config.toml
num_hidden_layers = 17
n_experts = 96
experts_per_token = 4
d_expert = 128
hidden_act = "squared_relu"
router_bias = true
norm_eps = 1e-06
tie_word_embeddings = "early"
optimizer = "adam_variant"
batch_tokens = 262144
train_tokens = 1420000000
dataset = "wikipedia_en"
Below are experts of layer 10 (counted from 0) of a mixture-of-experts language model. Rows are named router (the router's row for the expert), up (a neuron's input weights, with its number) and show model dimensions 0-47. Each number is 128 + 32 x the weight over its row's rms, rounded and kept within 0 to 255.
After each expert's rows: "comes after" lists some tokens at least twice as common just before its tokens as in all text. This comes from a sample of Wikipedia text that the model never trained on. Tokens count by the router's weight.

# expert 64
router [122 165  98 147 142 126 144 126  65 136 119 145  95 118 108 161 168 136 181 195  79 151 124 123  63 142 117 105 183 162 127 131 139 108 128 141 167 147  38 133  61 135  61 100 167 116 140 123]
up0 [134 127 129 125 157 117 109 101  95 147 127 130 133 123 188 121  99 135 182 117 194 123 199 119  74  57  98 121 134 128 126 128 134 148 127 243 133 127 116 131 133  98 143 161 128  71 167 146]
up1 [126 130 131 129 128 125 121 133 126 128 150 152 128 128 106 141 120 126 129 129 131 103 140  59  68 133 139 158 209 113  65 126 171  90 100 195 138 111 123  94 138 136  73 139 129 130 138 113]
comes after: "\n", "\n\n", " '", "- \"", "a (", "/"

# expert 41
router [ 97 105 138 108 178  85 100  96  82 166  90 143 103 195 127 141  92 180 191 160  86 146  86 150 110 158 161 159 136 107 120 129 149  92  97  95 100 185  87 114 137 105 120  96  22 102 161  62]
up0 [128 135 143 129 130 128 134 131 127 135 121 127 128 113 168 121  82 121 217 137  48 130 163 129 128 138  11 129 181  97 139 108 130 126 166 121 121 137 103 173 145 156 125 129  51 116 130 133]
up1 [126  97 130 130 154 126 124 112  97 129 128 126 117 142 103 203  83 138 124 171 149 128 139  57 116 130 122 150 113 111 123 127 255 143 134  58 157 128 129 127 130 128 136 115  65  72 113 112]
comes after: ".", " Th", " th", "Th", " D", " St."

# expert 92
router [ 74 143 115 117 137 157 124 177  57 153 138 140 108 188  96  89 155 152 121 165  91 101 160 169  25 114 109 141 142  96 120 114 138 164 101 155 147 102  89 143 127 112 118 162  59  83 201  76]
up0 [127 115 129 128 129 130 129 132 128 137 130  26  95 120 122 127 136 130 128 135 123 120 179 128 129  99  88 129 156 145 135  98 147 166 113 188 127 117 100 127 167 125 128  89 179 124 126  64]
up1 [127 128 124 129 128 128 128 128 128 141 128  87 151 112 167 152 125 129 169 121 135 148 122 129 128 174 109  58 136 129 114  91 122 129 128 132 161 110 127 104 162 204 100 128 157 132 121 128]
comes after: "\n", "\n\n", ")", " |", ".", " |  |"

# expert 33
router [ 90  84 181 107 214  86  54  78  53 156 104 136  82 148 116 140 134 132 150 145  84 125 115 130  77 126 113 161 138 164 109 119 138  64 100 196 106 159  61 103  63 108 124 111 101  75 127 166]
up0 [129 126 206 129 130 108 127 154 120 116 127 168  78 126 121 135 154 184  99 126 115 115  99 127 117 207 127 121 145 128  37 127 156 128  72 180 124 169 127 120 130 174  27 141 161  72  92 136]
up1 [ 97 119 162 130 149 117 123 129 125 131 128 139 112 112 110 154 169 110 112 146 152 163  87  74  91 128  92 130 192 131  88 138 144 109 156 205 103 137 133 144 126 164 130 191 127 125 146  93]
comes after: ".", "–", ",", " ", " | ", "-"

# expert 78
router [111 127 127 134 158 101  74  92  57 189  99 134  94  67 103 150 142 166 171 142  97  65 153 115 126 109 112 166 197 114 100 165 154 104 147 147 139 233  95 140 102 138 161 164  89 120 175 166]
up0 [127 119 128 115 131 132 138 125 119 125 102 104 100 135 129 122  81 166 133 129 129  96 138 153 127 135 125 155 124 129 126 127 140 125 128  76  76 178 135 210 118 125 129 134 129 130 103 143]
up1 [129 116 122 129 146 129 104 120 126 131 116 174 128 153 125 123 166 161 139 127  99  71 114 121 127  61 131 161 205  94  83 177 106 119 123 180 182 172 184 147 108 150  40 171 142  89 120 136]
comes after: "\n", " V", "ron", ")", " Police Department", " X"

# expert 28
router [ 78  97 162 119 146 124 139 129  59 173 114 137  45 118  98 128 137  73 129 175 148 126 138 145 110  82  97 168 138 180  97 153 126 134 122 140 163 133 102  96  96 118 125 113  76 146 182 165]
up0 [115 107 126 137 128 128 127 130 129 125 128  77  98 164 130 132 150 131  63 131 131 116 130 138 127 135 129  80 117  94 121  80 132 132 162  86 128 212 164 120 128 133 132 144 127 149 110 131]
up1 [129 128 128 128 157 124 130 129 117 150 128 126  15 142 100  92 128 121 109 134 108 149 128 129 128 138  82 119 132  88 187 109  99 134 127 119 120 161 133 128 124  90 158 129 131 128 128 173]
comes after: "\n\n", ".", "==", " ==", " =", "2"

# expert 11
router [105 115 162  96 162 127 122 116  75 182 127 184  61 148 111 199 131  88 151 147 147  91 134 152  98 123 158 167 140 147  91 176 160 175 120 167 143 156  60 123  71 102  67 154 103 151 148  72]
up0 [127 125 135  77 128 122 128 121 103 128 123 127 143  78 133 125 124 135 120 128 135 132 146 135 121 127 176 132 119  34 163 128 184 119 128 137 129 144  88  87 129 113 129 147 121 128 114 109]
up1 [130 126 128 127 128 128 127 128 123 122 130 133 175  76 121  95 191 181 100 135 127 126 128  45 128 121  92 149 193 123 114 224 159  95 140 107 127 120 128 128 131  95 121 165 124 129 134 122]
comes after: "\n\n", "\n", "==See also==", "==", "== See also ==", " t"

# expert 16
router [ 78 115 143 116 175  85  90 121  34 193  57 136 108 133 127 132 136 158 226 144 116 117 125 143  65 161 157 106 157  87 124 135 144 128 106 123 185 159  88 179  97 123 163 185 109 133 149 112]
up0 [ 97 126 142 127 128 127 140 128 127 126 122 126 100 168 121 102 122 129 173 126  22 121 124 127 129 125 148 128 122 125 148 131  87 144 160 128 149 111 111 112 111 124 191 123 122 139 121 136]
up1 [129 125 130 130 134  85 128  99  91 131 130 132 128 145 151 154 127 182 162 134 143 165 140 122 124 129 113 139 134 128 131 154 114 147 157 128 138 152  71 127 113 163 116 127 153 113 155 119]
comes after: " |", ")", "\n", " |  |", ".", " |  |  |"

# expert 20
router [ 79 110 163 116 145 127 112 137  47 143 122 129  85 174 175 119 150 117 176 174 137 135 160 153  15 115 149  90 159 154 155 152 139  95 127 145 167 129  57  74 118 190  88 130  94  61 123 113]
up0 [ 70 129 148 128 134 128 102 128 128 132 126 126 125 133 129 128 105 137 111 128 128 119  99 130 127 101 108 138 130 118  88 152 141 127 128 182 136 128 127 128 128 123 108 112 101 128 173 136]
up1 [120 129 153 129 127 127 124 128 129 132 131 105 140 131 146 131 117 134 112 121 156 124 119 116 131 232  82  49 248 153  84 151  56 191 107  58 121 127  59 129 115 150 255  55  74 131 196 128]
comes after: " |", "\n", " |  |", ")", ") |", "% |"

# expert 2
router [ 79 110 175  76 158  73 105 101  90 167  87 162  89 208  63 143 179 187 119 172 132 138 184  81 117 116 122 116 159 127 117 126 129 109 128 106 121 125  96 139 114  97  87 126 142  70 156 168]
up0 [113 120 140 132 130 129 132 128 128 181 128 141  96 162  33 169 133 127 128 211 152 160  93 114 131  99 121 113  85 129 130 112 130 142 138   3 107 128 112 158 132 127 145  77 187 139  58 151]
up1 [130 110 136 140 154 128 106  47 116 126 129 117  95 133 103 114 152 131 131 128 128  92 129 155 124 108 116 110 127 164 102 125 128 145 117 171 178 133 117 103  18 148 116 130 124  76 129 128]
comes after: "2", "1", " September ", " July ", " On", " August "

# expert 81
router [ 34  54 148  92 202  23  64  93  18 181  50 147 112 160  80 128 143 164 143 142 127  78 165  83 128  82 125 146 136  91  96 128 130 129 128 102 128 225 135 111  89 128 157 130 110 128 132 102]
up0 [129 126 105  98 150 127 115 148 118 130 129  42 109 183 128 116 130 132 127 130 126 149 129 112 122 134  61 123  36 128 127 166 129 127  90 115  76  87  31 116 120 243 108 116 130 116  44  80]
up1 [235 111 255 101 129  31 134 129  89 140 217  99 114 128  90 129 134  90 127 125 131 106 117  40 170 124 227 153 105 124 122 143 166 132 104 125 129 109 132 118 129 106  55 189 118 121 133 128]
comes after: "1", "2", "–", " ", ",", ":"

# expert 90
router [ 82 110 140  94 184 121 122 106  64 182  88 144 144 112 124 170 167  96 118 158 102 155 175 105  92 171 127 127 137 110 100 104  96 200  54  71 172 133  91 180 117 152 155 131  96 115 114 153]
up0 [123 102 133 132 132 130 134 123 121 162 121 130 132 126 127 159 136 171 145 127 133 100 137 177 129 174 103 230 148 123 133 141 129 111  77 116 111 216 102 127 190 129  91  70 125 163 120 128]
up1 [127 145 203 121 128 143 125 128 128 127 120 119 128 128 192 136 124 119 114 203 104 147 148 255 123 174 131 125 164 124 115 126 127  90 123 125 182 132 176 150 101 157 141 116 100 127 129 133]
comes after: ", ", " in ", " (", " | ", "| ", " "

# expert 68
router [100  89 154  76 212  81  72  97  45 165 100 149  44 157 149 123 203 141 203 107 106 108 103 118 133 106 118  57 126 139 122 144 101 157 101 100 142 120 105 130  71 103 143 110  50  85 161 157]
up0 [124 128 159 172 140  87 124 134  92 128 119 123 102 186  99 109 183 128 137 155 126 129 111  83 105 123 180 137 118 146  87 125 139 147 131 116 118 157 126 126 129 156 163 120 175 154 203 251]
up1 [125 115 164 119 131 123 107 128 127 134 117 110 104  97 117  69 212 106  86 124 123 128 142 135  94 142 127 128 128 102 129 189 159  46 201 122 114 129 126 184 124 126 133 126 156 131  98 128]
comes after: " | ", " ", ".", "| ", "–", "-"

# expert 71
router [ 95  87 192  78 222  94 107  81  58 170 113 121  56 157 146 108 175 122 133 129 110 123 189 108 110 106  96  91 164 133  98 112 153  98  78 161 147 164  54  97 105 155  77 129  56 109 149 136]
up0 [123  63 142 132 146 130 128 107 123 113 124 134  26 154 130 155 126 127 141 124 132 137 129 126 130 126 130 119 128 128 125 128 131 152 126 124 173 130 130 149 106 180  85  66 126 128 115 117]
up1 [173  97 108  36 126   9 109 182  26 154 143 125  70  67 140 171 127  97  69 122  91 174 174 132 116 144 113 111 132 182 140 152  91 117 105 131 186 126 148 123 148 111 143 176 168 140 105 140]
comes after: " | ", " ", "| ", ":", " (", ": "

# expert 25
router [ 68  41 203  91 174  50 101  86  73 180  86 147  98 178 100 118 150 131 151 125 155 144 159 136 129  32 126 140 153 117  81 155 153 126  70 144 114 191  99 146 128 106 109 112 103 123 182 150]
up0 [129  95 126 121 126 125 129 104 122 129 126 122  68  66 100 131 169 134 175 167 147 167  98 107 128 186 128 255 114 121 129 108 129  36 133 164  64 131 120 163 127 180 158 132 126  84 103 130]
up1 [121 111 169 136 128  93 131 128 128 132 128 190 125 157 123 191 124 126 129 127  97  80 133  88 128 100 126 134 127 179  91 117 128 133 132 123  32  80 112 102 128 111 122 118 137 124 255 125]
comes after: "1", "2", "–", "6", "5", "7"

# expert 63
router [ 87  78 174  64 218 104  97 125  53 195 123 179  80 131 112 140 172  88 181 143 103  81 209 124  89 109 113 129 133 122 123 154 115 140 131 127 189 153  59  89 101 107  73 193  83 130 185 153]
up0 [127 131 170 180 154 128 126 136 102 130 128 125   0 160 126  33 124  78 110 155 146 131 135 137 128 130 101 125 149 129 147 148 184 121 121 158 120 132 110 122 113 124 128 176 184 128 127 121]
up1 [100 125 147 129 139 142 127 117 127 111 128 129 132 138 127 119  98 134 154 141 135  70 151 125  97  61 113 138 104 140 121 142  79 133 136 129  17 114 118 100 129 153 100 121 101  89 127  52]
comes after: " | ", " ", "; ", "| ", " (", "°"

# expert 72
router [ 84  98 156  81 171  80 117 110  54 192  86 135 130 154 135 147 155 176 117 117  91 133 171 155  77  65 129  69 134 138 137 172 102 137 116 135 101 132 149 131 113 114 145  88 125  83 159 179]
up0 [110  89 129  85 128 129 125 119 128 129 140 146 153 148 161  76  83 159 124 127 128  97 149 115  99  84  62 124 145 152 134  88 128  72 143 107 120 124 112 135 126 122 139  84 129 124 151 140]
up1 [ 77 139 164 123 163 138 119 124 129 127 133  92 140 158 207 128 127 147 128 133 167 101 202 127 103 129 125 141  18 122 128 137 125 121 130 139 128 136 122 139  98 100 129 126  88  87 151 125]
comes after: " | ", "; ", " (", " ", ", ", "| "

# expert 82
router [ 68  99 210  91 201 107  85 110  25 181  87 147 122 109 148 160 168 124 168 145 105 131 129  97  79  84  98 119 141 103  79 106 128 144 108 140 140 157  97 143 107 125 205 131  87 104 133 125]
up0 [114 133 143 125 140 124 129 128 124 138 116 113 168 176 128 122 118  65 138 127 196  87 131  65 128 146 109 129 148  94 136 195 129 167 145 127 129  84 130  72 180 220 109 109 122  52 128 105]
up1 [130 137 127   6 134 129 127 154 126 136 108  84 146 146  98   7 121 122 102 131 129 129 153 212 128 218 128 130 111  80 170 134 166 153 189 127 163 191 130 202  77 232 150  51 129 102  94 128]
comes after: " | ", ", ", "| ", "–", " in ", " ("

# expert 40
router [ 85 128 122 116 139 140 134 141  43 203 117 136  49 157  97 105 205  87 111 152 121 146 136 130  67  95 109 145  97 131  93 116 128  99 105 132 116 173 145 125  79  51 148  60  84 111 163 125]
up0 [111 122 129  90 129 128 127 128 104 128 127 124  97 137 130  92 125 129 128 131 187 133 130 123  84 121 103 124 155 120  89 132 137 128 128 150 127 103  85 120 126 129 129 129 121 101 128 147]
up1 [123 123 129 114 128 123 123 126 125 136 127 133 175  35 253  89 135 135  97 148 109 107  63 127 179 114  58 104 174 102 122 109 126 128 135 129  90 135 116 158 144 128  92 106 149  95  48 121]
comes after: ".", "\n\n", "==", " =", "===", " =="